config.toml
num_hidden_layers = 11
hidden_size = 256
n_experts = 40
experts_per_token = 2
d_expert = 112
d_shared_expert = 0
hidden_act = "swiglu"
moe_layers = [1, 2, 3, 4, 5, 6, 7, 8, 9, 10]
router_score = "sigmoid"
normalize_top_k = true
routed_scale = 1.5
balance_loss = 0.00909
balance_bias = false
init_std_router = 0.0228
lr_router = 0.00145
num_attention_heads = 4
num_key_value_heads = 1
head_dim = 64
vocab_size = 8192
norm = "rmsnorm"
norm_place = "pre"
norm_eps = 1e-06
positions = "rope"
rope_theta = 10000.0
rope_fraction = 1.0
qk_norm = true
attn_scale = 0.125
tie_word_embeddings = false
parallel_block = false
init = "normal"
init_std_qkv = 0.0229
init_std_o = 0.0
init_std_up = 0.0229
init_std_down = 0.0
optimizer = "muon_variant"
learning_rate = 0.0115
lr_mult_o = 4.0
beta1 = 0.95
lr_head = 0.0061
warmup_steps = 50
schedule = "wsd"
decay_fraction = 0.618
decay_shape = "linear"
final_lr_fraction = 0.0
batch_tokens = [16384, 32768]
max_seq_len = 256
doc_mask = true
train_tokens = 273600000
max_steps = 11557
dataset = "wikipedia_en"
Below are experts of layer 8 (counted from 0) of a mixture-of-experts language model. Rows are named router (the router's row for the expert), gate (a neuron's input weights, with its number), up (a neuron's input weights, with its number), down (a neuron's output weights, with its number) and show model dimensions 192-255. Each number is 128 + 24 x the weight over its row's rms, rounded and kept within 0 to 255. Numbers have three digits each.
After each expert's rows: "comes before" lists some tokens at least twice as common just after its tokens as in all text; "comes after" lists some tokens at least twice as common just before its tokens as in all text. This comes from a sample of Wikipedia text that the model never trained on. Tokens count by the router's weight.

# expert 8
router:097136111112135080120175110115135142092183113109116138105103126142121088148132145147152124145118153168129122149157131143115141177092110095145149182154143144117133168137128134123149117142144093
gate0:134161150090138137152152116116101109110148141115130105103133159119138114113116130115102130126136105130126124123127135126069079111071132126139131169133150081081162094150168131128144140131133140
up0:098135093108077117138140092081175107107134166121133151116111162094129122130111133112131150132180167159158109116113125137168168107142107129124137158109144150127131123112123108106128115141132129
down0:117155138162121147149127147121146153125133137172119107131083126099115125161171136085119127135146135133117120107166104090097164153127114136120123096140113127150141105166141146114114139103094078
gate1:096135141158106139137153136124142133156152152147136127135117139130114139116126092156177137149124104133159109116121144183188178143126075142130142164112124135090122118141110140127109132126125120
up1:128128119160106109135148111145087105092165151103109151121132080129148085131119124129117166140145116119115118180114095122146136196122074105108129145145131133088129117142124141110113118095116134
down1:147134098122155136088131131121157103130157142122136115180092149094127122166142151124124115110138093132114131070130117080136133088152148154119143138120110137141140115159121133123137104102099144
gate2:098115133176095139119174098154122084141152116111142086117142099141131110121093121090153138131124060123139141107165136148131167139162141102159128122114162139126150102111166142139149153103126132
up2:152121117084125133079115122157136172096125111075159149107112072186136131154126134142103119121106140125120145141129130146121124100113092148102140125111117116140156081095116154145128161116110094
down2:141133171122137132117110124140140118104131134147097117120113155111113111123112125096168118133097110120112165161163088141163143157135127200122141127139131143083123123122124143160142153096128138
gate3:122104133153112116119142160114095162105169154099101111148131144104137192137126154101145130114117105128140108095191157119083110129106148145142117143133149125098132168167128129138153103159122170
up3:136119125130187154113119139136105133212063199135106143144131138144111126064116161143131097124137129119140111207133147112127091080099163161095148144145148122132143113137115149128113147122104124
down3:113130133111161117112163089134135143102139138105139108154133097079111146129144144141113168132122126141128142160074173129126099138141131121147154154093119115105152147118115124128121125116084140
comes before: " ", "\n", " \"", " —", " Total", " Team"
comes after: "\n", ")", "%", "\"", "4", "3"

# expert 6
router:104143136116142136129152119133136132066153130151123120176133126126124104148150126126111152137101117165127154155138136153155112108108119112126180157165131125115116153135130160156114107144135083
gate0:137145101093128162117088118141143137116089148143112141156128128110099105138102112131110095154137113132107160168171121182127152113115121148113154175115155124129128135135099155113108086135118060
up0:153103127124167156133133120081170124110139122120115135092127121141127122147135119120125082109132101166084155143114124163111098138131143093134138141150124106159118109079137090119120142116090104
down0:136110139147141097136093144149130109092132129162116141113115131089119145145090077177121128136113115115106105127138129126086156162102134132138083121148133140167092146165096106115123159107129143
gate1:100179117075139126115142177111167121117118163169149132133117159154105182133120128149147126110079112123092120131175133119160142107181151108127134155082146131172138140168127159146104094124111081
up1:117097116142128136115134139121107084151084127133179146141097112165122085150100121145119097163166140117124089162130167134112111130118109128112135154095136159107152143138154161153138112136161171
down1:167120141162136117119133102161138108154094102163094109134122082156144086138129135118131176134168146104115087107088115105124104120150145139157144115096159128131130119143132179113129119121155097
gate2:122148122151142131141167100104131137109111120143187146154125145102161143142126132131114130134122126106136104050179142125126143127117124148162142178134117124171128156188135123116120075111112125
up2:085183109112136118138165188090143122126129198145112119090109126073124155135182139141172110145140100134155115070138140096156097155170143092148112151140113127147116097122134128120146161096094102
down2:131143175110106095132149157130134152141153155131123081124140126130150166103093132121059078139142114125135110095129149109146152143121082087132155115120102137153136122138059089145101142135162151
gate3:117131171106137103120134124119124152121126110131101155123111105107092131120131180133080137127139117191133125145154146137135109157150121107118052100138114085146098132129173133129109121113098153
up3:059172080108121167126134114104095152115166133126146142120103141142119175170108152131135119094134138119151169113145163088088130110109136148092152063140101140083129123103103135134122128136146143
down3:116120113109156116157119116102134101121121135107142121155119097121124133122142099129126155126174102101127165152096160122122094128151083148149128076137147103139149145143160113153086148096097107
comes before: "0", "1", "3", "4", "5", "2"
comes after: "0", "9", "8", " |", "5", "1"

# expert 31
router:130131136146122121096152119132093117113166109125117133092104149170106099144161143161156137165117060151149117163163146129123149136126139166132158160138166118088150167126115177109151123130114112
gate0:121140125105143150148164141126130121151168092143144099110091091165106134135149177161125102109124134152121141102141128141130132111156125121094155111125129160134167154158114146093079156144113138
up0:105137093108162101156146168155112136087113143149158169164120128106149106176139163144114172090144129138126093135125106129119129097122070106162139127133123165137125107170098134135132127103121138
down0:071129065112149138107093109108138084132149112107091117142182139125080095142120091158101123124171131154100133138097164119143131140088133084133135065107109092142120108104097143131111096143096103
gate1:156177124152158105097122097111103119130163118123124140097115147132113126139151136119128133156115142103159102096147154122161154156134118160148114132122156115129123096103096129112121119105159155
up1:129123166106105126156069153085136112081102134125121136129134142117108164161109144068124139131129142119174121112065112132149146111179110151157107118158092144097117122131129147128130143150164145
down1:089117113131117154101116113132126122120121129097118109133123101147155145123153136139137132105140125087128088145076149133115152151095147112066154138132129110132117152093109119127084118148129068
gate2:130116123131150105150142116107173158108130142072124166171150132149152101104157124097152111113176135107104126128108134094107130164120129135142128164120157128088174154132112128128168163094155090
up2:114102135115083114157127118089161141134144102172142095126112149110139106139145116142142114162131159174175110160094108146140138082186166132099121122134141098143132141145072143117132134084137157
down2:127113132099113151162138089122092131146124129117116125144076146111111131135103148126163106151127129136128123116139151122115127117114162108143136155060128135145131086147118120177140129147153126
gate3:158128111109114128137116110143101149117102128108162124155107155135130116144137162123110155163126133129133139154151161116154067122147096113115187123127143130098126156137122138127088147161113116
up3:114111095140128107105107129161136143135126161151103137160134143076104118109144090157150158121184162143129170130093111111130100133088110102139123127084153097127116140122176131099135142114112145
down3:177100154150140100112073108159087144123098160120186096166148138144182167139106167108118093109110131122169115159079121139110097082148154151121174145162143100130111075085138137129093114138148122
comes before: "9", "0", "8", "7", "6", "5"
comes after: " ", "1", " (", "2", "–", "9"

# expert 17
router:108110131172103129140149097131157127111106120128126136159141165126095110166111139122141171109126097128138129156166127158134097173059109125122155146150143132089139137149121170154162117130166071
gate0:130074093128169100062175165080124134107162093098118120143129167110092163129155196145148177115132118113103151150164147122109105073128164151090109100148136125134098157151156185133115113124134111
up0:085112191137131102148126118161120125146114149074123072156075124143152155127143131121111093091135118114081098149130150122144115109142140130139120116161096167108139147178126115147146165121097177
down0:118140144125092117147128186114131147117130100140086080141112132143101092118114110149143150089110151128136125136085148124158092122139105104153081117133126170117112107134117157125145120074099119
gate1:115142163103121139148132121150136104127070137124115144119128087163083068093116166089130129169107116129170122126135124132156073145140073112143162144135147133124154122187130119141113107096137118
up1:125154131118217120122103097105087114178152133106150130167136129118124137122177104157115152146129160104171120114168121153156136106086115121122173167123148100144143156115104180145126160143138150
down1:067122128154129117143114148162138123105149149124139110062106109180136151118132103141131096140112137158137107156124108107108151100097141171163145160148112083160127136130118103165111129114094112
gate2:126162167119133085117151106190123138162130099140118127119096160139124124140135157147147143130154137154145153133158137112142122184155176122141124109114132082133129104124147142143149109103139118
up2:125140131119129147135124107162132122129131135139136112108110136134163104167131150132121124113101108114180115121140105151139118169065171157125144106116144129126151122125099132128133093124160105
down2:087131119107130179129142093120136133168131130126159139122109135145155157130177178103179155122130115092136138084080129138111119084141110134164113078144141153095113090089136141128120157125149154
gate3:137078155164151147074126117088123083110106133184144129123119126113086127130118112114125163152133103104142138179149157143180118132117114103097122126119119159148079147103126149099146132124128125
up3:121117127127110092139113164119095113153107119136121126148102144116155105111097150104127124116121155158127103135115172141151140071068127133121180148129119115146082098131143148111127126120103164
down3:121107119169145123133115091128144143136124110128121113155148090111142097126114101141162104109125150119119127092171113123167129119127121167149138113137131165097171148151137130126084154106110129
comes before: ",", ".", ")", " |", "–", " of"
comes after: "1", "0", "2", "9", "8", "7"

# expert 29
router:124148143120104091124178125121098155109085106153087143111147155115131115133151155135129116123106122145170101147169135131132132119113157148125135152115128143083114154166074185139150120155107061
gate0:115110128093044100101112097099161135118102132104157113120114119177129100122153114107141141166150073103153126114156133138118136111114144087153159172133113142124127144150160097088138127159096147
up0:118146163152125129111128118156089152092124132149158155108088151098136079144140126159099118092155137118109113160128110140146105126145124160135104155139096075159082140143109110090155154150121121
down0:104109096119150089089095179115107125084149116141115139174102138190113135116123169156137083134105132103145173116105106108111131134119137146170132140140110147118109149147163156123127117140133130
gate1:111110118124088136128166120138133082145074126147091142105155187108128063131135112163106132157106126123118148115197118074141137127135143157147100143163105128122108148154118121104116093117144159
up1:124126152106116091130130123138134112148171150062140140126110133142085106111127133117130118107126139106115127164126064128112133153098158152128146173105112096163105111099101146132115132112129120
down1:126100133158136145121135102146078121153111135144157134071135131130117085097080114121138184144110108077150116090153118101091084136143146109174152155106148122127129131130160136152149124118149123
gate2:142123155149144126117153152130124164130151131112103136059104149134116125118098114124120119104098099104136159110141133101125153109109120140139131158175134133142151114125114180153139141157118105
up2:110096139150147092134167182149122077132150135126165120101113126116150121150148111150125134152109141109137093080174183116085103168123149122136104117075111149121111096136111076123101146083103188
down2:097101119159155130107081096134121112138137111137090133150125107167084158134159171151171110137173148107184125127133120111154153120115110128125114130117135086176115122134165105150081162163135138
gate3:163098129143135096146168136117136161112178114128100097094154131191135154130150126161131074119144154134139103130162107116147125121119130112124129150106122101098144188117147112114116133139176151
up3:121129168069150119143106075134124141104113117116110115122145127106117084126110120141132120104144165134123134091132108097149136088122133116153129140164134131155106093154125143120150143109109123
down3:137135077121146080146116157110139166080113174107122117120101099132136139133113140181145134164148096124116129140121114128153074135088144122117125135159136107135129095126130130150136125136145134
comes before: ":", "0", "″", "|", "er", "ed"
comes after: "-", "2", " •", " No", "′", "("

# expert 21
router:111134101161116123125147095173120114102145119135117144114113159119088101172129157135130125156122116157125090166136167142122168139102103095154164156116129136088139164160103169140142132161122149
gate0:154168095138104141155135139128132081122123116127105148160095139146135125112153112088156114152145120151164134075142127142129166208099123156174137134133090155116120185098099221096120102126111171
up0:166135145139101152119110123148128133178155119132135134154153134134136110186095144171116121109101123129166105112149126105146139149162120142107098146154132144115142113092136170146092083131091144
down0:115121111131149172126143156122101155122124119099084105118154172127154187129132170069135159115160131124130160094127147127090122144157114126120118156117100088125144136097182099141097112101149155
gate1:113141097157124103119134115075111066101148152117179122122151128129110139156192158122128120119138120159124160151123134116094181174142130079157147188121117116155118114088108146077148127138172078
up1:123145128108146141116133174150158104083144115208152117102114138156137104137107145139154147148144143136141155142121099102115114163152138095112130109119116148150166131122105152145127147153103165
down1:141113120149165109100113137142104158129143141112152130137145144094099115075096126105108126117097139124111095136165122173099118117133119128118142163179149107105133105130119122122105173145061121
gate2:139167139104148166091138113148139115154120102129145161112127099131129125119167144115120144140085099164164134151189125088113142154119106123154147187083081133139149142157112116125122066129123149
up2:112148125124112140138107102098117142081145151133188076118122155159175166114110134157132139147137120101130081132125130146136095110110105122096137130148083117128173104135114150117111188127122129
down2:110160077096148146139085125130126200097096145129107128184115099094109101125149108116124132129160159153143108157115129091159106110080135136150118138157127121129141163088105099167118140133124148
gate3:144103139100137146097166106162118151179149125123113100123087105126157166141127136163141105126102102164145104107138145131170120120143119133144138084126140111156164138150124130121130124113158130
up3:082141132136113128109116151097125108139103174119142131099134130096118107108115080057137140132127139090159133125147083096110116182138116175148140142096178121110127096080128117134168133150140127
down3:138098112162133140153107117102163148116143130110095134085068132098118134091095119135175119120126115107141130131143140100105127097150132150145120121151136153142122109164119138146102155089076070
comes before: " |", "0", "1", "3", "5", "4"
comes after: "\n", " ", " |", ";", " +", " is"

# expert 18
router:115124130136143143076129095094145161119139133158126120114089147162123109132144138119110148172114043133102109117174145153131110147120128077151131166118133131102138146178141176126122085141119080
gate0:113077119165136103123123123119103123101146119113127119141092145147154157128116165142153125136114168119128136113190119133123108105149116125088131111134110145141155133156126133133113110156076078
up0:153116121136114169125143144111097115099150133139143127090127131120101124157111111089127142109110094122126127119186142141144091132126153099134121139090095128115089153161157116128111075178134116
down0:107138157132186130131107136144142109127155149158174186170140108147130116101121130113153169132085125117162130134092157111126186119122134133152134153128134134142124115136132131150078107111119144
gate1:129139148098151140113093138124148154181103121083112131145145121144100155144154106150083141158132146123136130114153124140159116142095108092150135110132197139131145131139115091106125124109102140
up1:153127117107122123151121206119146124123112136137123170116113092142142114104117103112172131124154088152119123119071150118133159126116095137109145121108096132131114126111120094091119127120102148
down1:128118153166114122140162167111132151161208131120116104129150120144155110125135132130119117153130137130152116130072194136140105122136124116101131143137194112144128124098110123119086116094133101
gate2:125147140140075101065097128100084144129126137127091127143134136131138120128099127122108135101081071125087158103128136148141089107165089175145157111119143135157117142132124128121099171092154163
up2:130136111146167131129131159089068116155131129104110140133169082147138085116117159130146132158122122133096150116148143112134119165128164105129115110138140085107165107147108150133140081116070093
down2:164136110157130155126120176120120190093126132161144127121144150132122135141119126121082072115108130132100145106120112154094101146130072141161116116125183173108116127094143121096079128076077118
gate3:140146184111126150127122156130099189114138132147119144132144165148113131121127125077117141170123110162118098135187121118093114115135119130148126155124129118138106161157086126110082131138155165
up3:101147144075101104135128079108109110134105096135122128112126125155109100157111133145116127084147114160144110135089124138129104142093137128108163164118107150099094089118178143093119134118106133
down3:144126118112200114129160179105109093112148113131141103114149104119133150165164153128166136109128149140128100124093133090178161100101143123149143127139083137160112132149129163161115144103081167
comes before: "1", "2", "3", "4", "source", "e"
comes after: "|", " the", " in", " a", " and", " of"

# expert 19
router:113110099109113087122156130138099128144148088145143127123136094102137129115089090165157153092108111145122098171158152134134163135120123126115165155181154181120136143142125163146172108164162120
gate0:079154118111067097101142152141108184144135160093105108126179131104115113141129150125120126124114116116120142132080128126110136149102128132155127111141135117103111133101128104109124113136143143
up0:159163120094113129137140135163109137097141127103141140133107142120115150127153120170145109159168096149160143112125081100115149114138147151132128127147088126096115123079134147079089122152084101
down0:100136134113130139097119095093100113106145106143099127162156135090137116144161124159115136107157169092107079128081129144145149164123131081127149109134118122095135142159156109154129140157142121
gate1:115150109107093146157133127132149140162100135154126130118145144127140054133138122141126162093115150126112139130159117100110104154132130118124150122159144141125114146098126122111112064101150123
up1:157109086134144133120109114133111090119100108169132144128137155112141118143112128131157130137112137117142169117138105124153141163134158150133110145156067118150156078163153133163121085161186121
down1:149101109111148116141089129140117119166096138117140097162145121111135129156098150109120126149112097150146137094124104121126126113132156066190130112145082098094081156118138099127120126120137130
gate2:102167097151112089103152107153180070109115144168086108116135135109145156110119114102128089114137098066144126135147122135169163123141129114158125119151130137143153149147137131112123167177098100
up2:128118119107141103123136112134141106096125128144120130175140164134131130139143106150114135169105144115127116167108149100092152137118108103107096130126117141122125117144120143080150141140118134
down2:115104127116113105150082152076134131109143083071136156133088122119131141165144136167123117140134156128126120116104101121149129128125154120136093217141165117142152117130136142154157141098167100
gate3:111133106115105080122147128156146141094107094126136145155130102101159124107208098142118159129127106109142159140131144086119157139159177132119152147102167161140116091167116177116141159115102119
up3:141140126156132144139099145153162103117151136126117141101133117115137151147169163116128115103118102138143158119165092140166159143065137155111126104109136133119109121090138108114125145132185083
down3:142132129125153109126129119119113141147115136154152112148113121121109093110160090122139144138130170112144110174064131085095130086119138100119138137135137187152137137117099166138124147134091133
comes before: "1", "2", "3", "4", "5", "born"
comes after: " |", ",", ":", " /", ";", " on"

# expert 39
router:103134144129110086176163082122124119098147098133078154111096101167149111142122162141153111136166082154122115160143140180126087115096122140153127190160160108109167150135090141140130111146144064
gate0:122128079139136131122095135149144102122151090106108096141148114091161144111103141148109151141126089110150154118155117148101137134133121155103132117126117107166168123135128156146127151156202112
up0:147137087176174133165150124179151127126141129152107144097169099122133125065131153125083124108121128120158086172126099121132140100130132114122127130090124110154093127136150123116104101141082157
down0:130109107114107105165133111137129120114065151167095161143125124131128127122129157140122073116138125147140148124140136125173158138129084113142097115152102121120164124145167089089118113099153162
gate1:117101104142124140083130077088119135124145097129098124149113101166144122124109141138141103106123106091145112116092166120131135170113128142110090181126111060089142129117123165120100112080145107
up1:153141150170153106150096142182111100098080156132139126156146111129109104125122140127154132136096089089154111133139148124144126132149115135145122113118103145096097153128148085102122171161153107
down1:120141122168172176110115151137111137166126126148100149142133096140102123129130157100127162163133162152100154169225162150160159170103156140115144149151146142129143085139137100104116159115116129
gate2:100113103144138125142089082109134152121115127155148138123107106155146122125118099097105111110120083128128105149149112142132129100130136143118157122193135124175134152122115142123102113132149087
up2:123104089100144149101106122094124143100109110104133141134110112136139139150117122134191097139153136184102164158131083140127110127121121166125068120164087137149157140151164143098110131089112104
down2:142156108153133114116103151175137090177123137142111145134111116127132149119063145100099135129121090137120124150127099121130099144127129054087162106139144121138141116141132166123125131099135107
gate3:137113079115113144125131116131132124114143097157121158151106096162133121110146127132102096088127134136132102112156105120121179144102161118157158192122134101144139121125131122163166185161123143
up3:112109142142114143171133103076125137151091154087128117146099110128165100116136138122164172124152094117146142142143154125123089139162149121139168088111126114163143108109103098112114092126150099
down3:113129120096132170137122145134121138117144156121177114116170124153129135140084130122147142130118135151128113172064119128107134093127153162139125099112117183109094131101106146094139118133145150
comes before: " |", "%", ".", " m", " km", "′"
comes after: ".", " \"", "0", "/", "5", ":"

# expert 33
router:128113111141151131141121145130091083129121146144135164124123137179108097126127166123123142150139130150132142162149176109097147136077122152095124156130157087133133134147100141164136125155111117
gate0:106108137159174121135117113118122097149122112112122110138094133156084130069120105197098163152099129144162149098149101110108147134151100131137103199135128106121115112114115161127095116135105136
up0:136149146124092145160093118139117138122067113077146118120147134073102094112107093115130141182115143121115134151122122170149133171138112122138116136128131187173138148114113137133114155104163083
down0:122096137137138135158182151151105132071148135102089128163147134095145136136108148152110173132100106145124090127172097144131086114095077142145096161138093103128114124090148093150171124109137126
gate1:133150099144113125142110113074107118152095174127154107107145120136139151142111097141144125143115147131114156126136131098112098136088111124118112121124146118117158094139117110135125188164140137
up1:086102112137128147172176150143118095160140114098118154138117124145198168124104130161147111133106123098130140138126119109134083133167112101130140150148061169106128114105138148128115109148133128
down1:106113147109136151114110093076129147068132090075120130101130156098138137157144124105114135144176124147133123119159133127131137129134184143147122166108117135129148136142152127145143094108109132
gate2:102118093093119120120114130146135104122133137170146121147119129134155113106097110136133121152144108106126130156161139181139136095112117092106120158137087115108120116165131073154107120141082171
up2:123172135159162161172124148128122099125121117140116130120169156120148078131133184164123126145126122171110178116140124142121125096142136119132113123160113145100141119091161162102092142106110112
down2:082141106142148160100117112114092078109170137158128151141185125176167128104120139131161130115177140107122089126118118109106125174117155096147118127172105112117137137118147131163166121142120138
gate3:148082096146169117126152131165125113121148121133093120153118135138131120124152146078131140106119125104170153116184154113108096112105144150133116110155144128182082107141140119088122102139064094
up3:128093134170156118121121143137164116105111152128094109168157132122151089086114165057139158089144170106167122093199137111110117154129112104115110127140147126135154142122095128144115100126132116
down3:136108117126127103121107110174100090154098144143128095123139075147156122083093122194097117118138109118157150131151130152124116089099155110127138073144149095153135140125124144096115133099133198
comes before: " of", " was", " is", " has", " years", " had"
comes after: " the", ".", " The", " a", "The", " where"

# expert 25
router:100129142134117131172137052139108152104153095119107113106115116124141123185163162133142149152147117170179093185145171124139128146064152134153152149126140108130110160138100132114139108146137089
gate0:113112158146143156129133150122127161136179124119108092092133149141151101125156098149099142106116125095127077117162133137123133127148135138174127108135135127112110134128147070142087105146099156
up0:085111084126183120129149175138095122116069161130127130150094133155131091125143075139099124139097125100075115140186174145096127135119149107150134141131162117100133109116109152136085125145109124
down0:151114143142110150088126126156180129134151112137146176126120173136108095123089163110156163085087102105099130115109129146142147105171146118192135113128128136120121130138134128125115075095113154
gate1:131159146182136185105152131132113137117133129111153166165121084098128136124123099143129152151148071103162136139165161091109143125138120180123140134090150124087110105143195114088133123162091117
up1:105143115141122175165152083154062157147095108165136113114101108128105134098177134157154122114110144140131144124132133099098133133122152116111124151127120120085163103166134102104116110106129159
down1:154134144152150166153146158162093182130107132118156117142131136106148149143123162136109150158168155113150135106109172141127107132173155119137143105123131120156155119147117167113136138148104118
gate2:124102159148128120131148122177086114134171119144135121104089091093128159152141121172113142137105148136124143203153136156131146107115114131138121134129129133144153102142101091143125145145142118
up2:127170156151146135151135115103182149154112087145128129095120118147132121145137154132147118130155124147150119150106156083118105119131111142131138190136125168125119104092114137091148132164132093
down2:125126101124115119141134150156122119139114107115095138160142122137091085148116156120154109113098138108177167115134156176106094138149080147103108109132140142078088134097096134124124135106151120
gate3:123158180089136097089125129089100154146146126170125135119126103119141125169171123152161133110191121133108155146131134180105143103124095098122137131125128114105117137133158153115137101139101147
up3:123150122180099117137137108123106116116122112126116152155129184091152108159107123088161151156141152108126140174130132153115090100132112128129137099114138146135150135132145084136133088187121123
down3:142096124083098097136190134143113120102137121105112119159094109170160144116119164122128148140147145121138095132173107100128123094106125101159128104114160121103163135151158128129128136121153154
comes before: " |", "0", ".", ",", "–", "1"
comes after: "2", "1", "3", "4", "5", "6"

# expert 12
router:131126117129113128134148079154126120135107118110104155127111115131133089159164147163141117118138113106124126140154123132164130120109165124125137166158140090128128141157120207088145093134115116
gate0:150100154120117174133135120123148138149149099095109171088085116087118137116126150125125230126142148105154133094150107148156107161124124147142102148166090136123119131146139140125137144143130065
up0:128133166112159149155125162154154134103097104152164095097100106104104110102169150124140140164154126092082155089143139130120128141160142129122154106100123151105147113109176127106123122143106123
down0:156165144133104139094112127094112130189127163103159104085134134146116158128143135113137124125111112104169092123132116151120165106110129118118119125138151129141082132153090155128098108142134109
gate1:117147105104169136126156103169159073166130142108140134128122133135139064122163129136129168111172128159099123091140141121124129102115133121133102107175127135092085106163121148123093119136152141
up1:135168153091078097092142089171123152164153153122103123116123117127125142168106106100137098117095134131177151131119136145133174160086151143159142110116120164084109111105152128104142124124142126
down1:149145134126113158121153110139117159110120141113089134101119117131133152091154149139154143104113153129140106132114152122102109121120148121085139147144134118147077167109132140100122111102099101
gate2:162133135150161130105170079140150119134149142105079138119167152131137171131160109109146159160096171099149083147137101095120136156138119125110121093133108132109137142177105132148152117116141130
up2:148149114141153152155108145123182112130165156122113140126145104114115144121102163140154128184157117115119107128124138137153112113095093130123146101125122139060116159115104118163099134133143079
down2:123093146129138143103117143119118068125168129149138087150144103168147101152150109144117147080105060106120099114078119110121141102171168129151134108154116093126120177134091187100128144114091145
gate3:145105111127104088109119118135125117157143132163171079113092115182141123146131083125127104182138131107112084178156147123169114144128107127146128158115123106170089108133088094133150157144121169
up3:141123142109138155149129086148127104120130094136113145100097110142187146105153137107105136172157141107118156167213073131161136166138121113139113115109129140164132141114144139086114161135134132
down3:126133130150164108082145132107122137131116108122144098146103137133142111126131144125139184110116111146139167144159127122144143146153103103132110158105111152110110093137128128132117150145121131
comes before: "==", "===", "\n", "=", " ==", "The"
comes after: "\n", "==", "|", "===", " =", "See"

# expert 30
router:117111117094157086189147095153151116078164137125116106145145128129137089143128165136123122122139131153129128194134170144109103155113091149139131196145140131060089161119133155131130120163125116
gate0:113120113100138131081154101119150118141170123098113099092120121160114077117125090127110156083069122151155195096137118151143160110152149127132106098123128117141174143147115152148126143096123180
up0:133075113173193154178118074088126078129156124155150124151161171142118153133100152133137102158144123110138127157132144105159121119149116185130133089102126088137163140125151132152128128145107074
down0:163149153151159160110099133160146140108130108082160149135150128131109167119129119095148140135131132108151101130120154102160151100140137096099110137137160120113095164129164144147145126125114135
gate1:180099100142087128085105155093135097086124140117120101111144135108079117151151118125111142182181105136074114105144147144136099131115128101148186152158088137128170098130091100119147121141162111
up1:100152107131128123134140132171088114121117133117165143145126160115130119114116151099067131104130125083171130113101123145151118092153135143121167117148139161148124149113127139119164122127120127
down1:140105121124122138131142134111116094127147116154133144122086125154170148116116099124105114140133151173144142163087115156113121101091089174147117087154083181135132137126129129120158114052118119
gate2:116134121129111113147156135113159114123161133126162136091154111119103136128097126121117101103108110155137138126178140065108102137090087156136139114131125134117123153138121142074114102098150161
up2:120122157123122163154123119107107096157126121099142125104104115106123094117135157140142150125152136142114113127143164154151081140143138148074134144130091133118087106138089135106116139165137105
down2:152109086143111158121093170118147086122133140155133130139146158153129110131117135072147135138134134105144091142160138131103099084105174134102076175148131129086126139165164119129144116174094125
gate3:139114137155102127129100150115163102115114125085143103152138164154116150124129147095125109124145146140155139118200148148126165171168150111097092144117148124147132149131167138108147157151153138
up3:127131064141144069141091129092150122142114162106098099122124151108144104173130142144145171129130142113145142143133143106151140187123117122090091127087143134136125151142088116162119128141116176
down3:147167124105169179122141129153153159140137093134176124078093087102121155129156116135130133128159114069106111166088140125073127154114118176118144127109124125106087136158120136130098152160117072
comes before: "-", "|", "\n", "The", "===", "In"
comes after: " |", ".", ")", "==", " ==", "==="